config = dict(
    d_model=192,
    n_experts=40,
    moe_layers=[2, 3, 4, 5, 6, 7],
    router_score='softmax',
    init_std_router=0.0115,
    lr_router=0.000879,
    beta2=0.95,
)
Below are experts of layer 2 (counted from 0) of a mixture-of-experts language model. Rows are named router (the router's row for the expert) and show model dimensions 0-191. Each number is 500 + 25 x the weight over its row's rms, rounded and kept within 0 to 999. Numbers have three digits each.
After each expert's rows: a language model's description of what the expert responds to; "raises" lists some tokens whose logits its average output raises strongly, later layers aside. This comes from a sample of Wikipedia text that the model never trained on.

# expert 4
router:512499505454521536543450463487527484534499516478518465495488503508464517534488480512465496495476438513525466503471511520513475471526490493490486508565503451526534497511498523459476516550494521524498474454512519516466448482462519485533492507518497465515500510510487523512506495487515556512536556488468496508498524570480491484525474477441524502514501509512475513473522498461497525488501510480494533512462504459510509530495519519512510505488502503470498542514479489499485506512487445495564499482496513521483480519527501464504461463501456529517523486503470481446507489512520528497
Description: Short consonant fragments inside longer or foreign words, such as Ser-v-ant, insol-v-ent, For-estr-y, subm-itt-ed.
raises: "ering ", "ching ", "ility ", "ered "

# expert 3
router:525485521481518525501473505495546485504493549434494475459493463472492485529478507529475490472485499516526515499527495480468534500509498484528482550489462477533511493498481570505507524532516473493481496496522505437484523477494488497545474485483517475509532523533526513490513471486525499532530515466464495482505538503503530518495511507503472506517499515494493486491550526476430542499498479512510502463483511492504509502495544564546484440496492511478507520519459482496473558515432462498525508484523479509482509493522488508461482474465477503506523476537472504474486487505541528511
Description: Conjunctions joining words or clauses mid-sentence, mostly and, also but, or, than, while, until, yet, &.
raises: "he ", "the ", "ts", "other ", "its ", "his "

# expert 8
router:508482516499493477501475495504532490543478503469477445478481449491496448477492540507487455516505510481531502527507517479500512485522508532561472535518472487552574492501474530535489521497513497519484496457499518452481504493495531481508481455484545459516516500517467544504523494492492520513500513472488483485489509515519555527505462504483470523531465481516483493491531526463483521507507513499539518474471518483525519526481498501554535463441466513491517514522477488505470541517462511436504490499485514504504472506525484490464479506507500492505509488529495514484446468456510533466
Description: Wiki heading equals signs (==, ===) opening or closing section titles after blank lines, plus opening quotation marks and table cell bars.
raises: "\n", "=== ", "\n\n", "== ", "Other ", "- "

# expert 5
router:532465504498511490490478460497533509481506523463495483475486510477483467497487514520473429514493508531555481505530515494488549474535498543534474504502510486512522508500491544499503525526507454524480496457512514477470476474506516508511469484508526491521534521514497528448525459497523520516541505482481507491490523488499538532524509508513484502491490507526465450491529518507482561517498502542507514459464532442508548501492518514521514439493486485478507514509461486509468564505466493492505509509499470537499477510534476482458500503482476463529516474497456462476453496464511523462
Description: Opening brackets after a name or term that start a gloss, abbreviation, date or country code, as in Army (IRA), Vinogradsky (crater), Aliyev (AZE).
raises: "Note", "disambiguation", "except ", "now ", "also ", "DST"

# expert 21
router:503441505456515491508485510462516513466468538491477463514459479478484497479489508518486502509512490481498446515498492524488533472551521482540505521530494491481561505524490550475468506512498471555491449477510540470481467467442464519499493484450495485509520544539482543525516501502515514540535514478467523497517531511508517538464501504507482514530432478518467502478512510523518523519491505521508514448485520490485518502495515502504528512486474547467533503508492494552461543535491456488491488480497453517481488499493501503489519487470483515508519476512469497476463487505530497482
Description: Measurement symbols and numbers in coordinates, areas and certification tables, like ′, km, sq, and the ^ after sales figures.
raises: "ing ", "ender ", "box"

# expert 33
router:503462509493518482505475495474504480476506521481472467505477515478468510455461511505429499519463483505520476510539526540516528503539528507537488532498476501542521493499500541513478512544509503477509482464511487479477450462480504506510496509493505487522515491523503531501519456496512528508540508494484502450489533541518524547494473528494481521503468487498454469491537534505493532470551504526524494469470540469514532535474525551544518472501443524475522526525493502502459523510460469485492485485521472527472496511494469483471502472477480496499517489525452503452477487494555494498
Description: Single capital letters starting a name, code or abbreviation in tables, infoboxes and taxonomy, like Turkey (H), A-therinidae, M-ymensingh.
raises: "ain ", ". ", "o ", ".", "ing ", "ana "

# expert 34
router:531472507499521487510483519452519511474525516496485398475493495494494491468448537514517496506489483530545442538508501483508534487502503520511491510493496506545510474506496553464493502514506502510465512477517505494469517480487508481494505466430519487518513489534491533491568475519514522505514537482478517480481506500470508513496497491510456531554471484504464504502501530466509499486500491521492507432481524487538529523486538516541500482471486512488514511516492473534442506500518514505497503488484522538501462507530479482456511479457473520526521477496490496483461456506513516442
Description: Line-initial list dashes and colons after infobox field labels, such as Trade names:, Legal status:, Authority:, Ground:.
raises: "Other ", "In", "ym", "U"

# expert 26
router:482445524507528493504472495447498513499513487481466502524451517452495463498443496513467474531452490483497518516453489480467524481518497493540500497498523532545524486508498513528495538530495489478503482466549521454489511452520469521527494512492500512509521531522533513502507454470556533553523494500470523448505511516519546508525451471475493556501497521493486448493515507511443523490514476495475495487484507508490512506462493520533509487490461533480502517531491503495476528520454487506522491490503476529505480519519482525461495456486471531537509505539486477496494480481516537505
Description: Nouns of time, age and quantity, such as age in birth-date infoboxes, year, season, number, died, born, round.
raises: "of ", ": ", "— ", "(", "\n", "including "

# expert 13
router:533459517493513498508496527481496524499484492480503469497461470506491491479482540494508486478484503487532428517530526504554506485486511518551480543503478492545550509494499498480457495516505465516494498473507506468491495480484504516517514450486568483515529498516481514489527480514513518509509538486477488486486518516515510512537497506459508538519477474493499533483515520490525531512518468507493509454464543494504508536499496557516555448440489495487528514536462473507456562511507511479520492490493510493508461496498470501453536481450491467466525474556493484492497505489498491448
Description: Paragraph breaks and sentence-ending periods, including closing quotes or brackets before the period, often before a heading or a new sentence starting The.
raises: "==", "== ", "=== ", "===", "==== ", "In "

# expert 39
router:488499516480539498505477493508524496537490519497456462508477482484475462513488510503480472480472499546517503514493555527474493481530522503528480493564510468507525452509467502483479520526531504494491496478499520515482489483488458463536481469500516471513485549513497501481501472510542538511520538473466487524481496503470492489489483514431547540527508518513495476483528504466496522499489475538535553482492481499524516566498522490540483476477513506456536505572505492534484485504495475439544503462499481523494485556525487507455486502506469490525500473490482475479507493472510519486
Description: Apostrophes in possessives like King's and men's, plus inner pieces of words and foreign names, such as ha(un)ting, l(ung), L(ön)nrot.
raises: "s ", "ies ", "S ", "s", "\n"

# expert 9
router:531479521495539520479488448493498519509476543447471471528483462466469473497503520513469443505475486485501507518513503487489500468537516494539487525506458461514545498531506507503480521503504451518457495445536505463487471465471537511515478489481550496535531541517513509482512482457525546542525495478479474477491539498545521526501488476482502513490482561502510495480499527497475548518484467542519484468481510502488521538483514510507528464477467507485523540508488518520439503544468499468492469483513502528486493509526476525502467490493487498513501484516504478495488462480532523514
Description: Common nouns and adjectives after the, a or his naming a field or role, like music, film, government, military, studio, composer.
raises: "fig", "pres", "du"

# expert 27
router:487487510444523474491469464492544485503489507462490462492490483482491494466511494522499426519490492476544527516531520488468575482511496503518450514489491487530500508498478548515509522507514487526476505459536512478487506486499483494509480497500518491531517483525508515475503492484510510543503507437482500440510523521491535502532459523493497521502495526493495525488521503456474521486500503548509494454476527522454514546482495487556513449474471507494505530521489518509508506508443494481514450507524460529508524512551487499468491465475492482522544496515464465478487505482516551473
Description: Prepositions opening place, time or manner phrases, mostly in, also on, at, as, during, into, through, often before dates.
raises: "their ", "the ", "these ", "her ", "its ", "his "

# expert 6
router:542500519435547520496461494493513447494493501491470494516488487481484524540479472535485479509460520471516529533499513503473564474509515514545491505503441498514517474471463529506510506525548475487467486478518518472477478491490480503512468458474509498491524524518521516435552474512495512516559505475477529465493514495535514515522514506481510538522484504493486514491530499503435494508498524532496490470483524450470520519471525501521508486511461520495521525499497498512441523507479496486511506475494480510490520513506479515470457517464486485485540479542463511483438513487518533475
Description: Subject pronouns and forms of be in running prose, such as was, is, she, it, also, often after which, that, or a period.
raises: "also ", "ab", "sp", "con"

# expert 23
router:517477530501527526538499460477534458474457509501515491502468491484485522525500544505513487495468464500506472510471535487475477478548486491526458519519503474505517460507463530491464517566526516503494481477480526504469515472492533483513488510498506469529488546503471529474503444493508513530534541467465486514492501486468502508486468472431516509510494496513492522493507513499497517485510447526528524504485512493512520484498559512526507491480480486481531507534510479565501515503464496503551517454515513501472452520558484480502502461494452523509502482518466505499478470507508564503
Description: Final pieces of names and words, often single vowels before punctuation, such as Tener(e), Blain(e), Verme(u)len, Platin(um).
raises: "^{(", "except ", "(\\", "Pld ", "though "

# expert 35
router:497497510496532524506462503496507508502502535487500486465432498509476464526517488501484464511506478539520509509538516494484520463511497543537490533503453505555508501504479546526499530532527466497494480460496523475494493486491511506507464518468545483508543501510492528456604453505521517521520494451491513463479517506518542535502516472496487484542459484515495510475504489464493497518534483532480484454532534491452532530475489520500510449496454507501496517487497503503469501501461504458502505480483469510484513567504492493484475501498498515498498459513477505493456477501509519470
Description: Nearly always lowercase the after prepositions like of, to, at, introducing named institutions, events or places.
raises: "same ", "last ", "first ", "previous ", "main ", "final "

# expert 14
router:496476514500520534521489498496571519515542509492493427476449524491477491532487512513503450487476507464531484509548495519504491490501514489547476523496479500537512493511486542532497517523502472487502493485515522473448496486496517515521503486484519492526498517529496519459511454481501492541524538450484487485521542532533531551506483495493512531539510486518487516489518510502477506461490518500478492497473514508441531498493500512551483446465500481465512511514477490515489515514466460438511484480502490494505519538506506508431506496465476483512512480573456490500459472473511491507
Description: Words that open or link clauses, mainly that after said or argues, plus which, when, because, However, Although.
raises: ", ", "; ", ".", ": ", ". ", "\n\n"

# expert 36
router:512502507489547484536479482489512508513501512451498473536464512466474462502501480512498475495489475538493460523480515491504546497548487519482489522536514447523506497521485503482506526494494533497497450485536504501481446460498477476555502507488510506512505534514517559498525476487495526547549510456466514509485505535497496515549464491493477537533494550499500514475503498470482538491506511538493519504449517527482514500502544481548483497448457504476499508511498502521485509516501487478509458490491496504481468543507507497478467496462467544537508481501429465483496507467544497524
Description: Suffixes completing words, such as -ed, -ing, -tions, -ments, as in talked, committed, diagrams, incisions, citizenship.
raises: "part", "in ", "eb"

# expert 2
router:493479520484513521513448456451506492500458524482536490485472488485487519521519493489509465495484490487529451525487509532498492490540519528517454531533526472508522469513456536533434508520502484491479478454508534492467509481485519491536507485495530490504509526522524511518532485482526530526545515493506487467493520547488496531511501498486510531531502505538474488472549549518479545473470528510479508484497493497487520525506513528502488500474499495471509515518477506527483510536456460474504499409471521504465507527517491488470453497474471459513526491521450450503495496462498488511
Description: Opening stems of long Latinate words that break into pieces, such as fin(ished), convers(ation), revers(ed), cemet(ery), often after the, a, and.
raises: "ating ", "ations", "ations ", "ated", "of ", "ation "

# expert 38
router:487481512493502566514463516505517517515497529499487506470497501497463470515515502508482450480440478477521523545501493513480507490510513483548492505502448501541499487508451518510503527517532525512471468478529507502479468496475477488534491474496511506513546538537542496476541471442504525534526507460496555472506521480520517501527484519500476539517496540514485482489518527470466518520524468499504502489499552453476534516500558523521504429490502501491530514494483504507460519500469470491509473486478448518480503521505492506456464503477491498506494463548493465498459498485536502523
Description: Possessives, quantifiers and numbers before a noun, such as his, their, some, several, most, two, often after in, of, as.
raises: "of ", "notable ", "historic ", "original ", "major ", "important "

# expert 29
router:512475522499529469495498521510510526523465522504481438506445492501482511504456537505493488498477511492539471515524531519559544477509496517510471518499498490547573496488504522518469516516499488513514511492552521500499511470483495518526491464506543494523487495508478529458541463509507531500501505489485482493529513495508506506528477514482487525543447492521496478452509483456490529492479493508496510461507539468488523512490486548540571438461489504496504509551488506501476515506501490482537506452537528510499494488486484499475497475483480468479538485505484476483437495477534488449
Description: Line breaks ending table rows or list and infobox entries, plus separators like semicolons, pipes and commas between listed items.
raises: "- ", "| ", "=== ", "===", "== ", "=="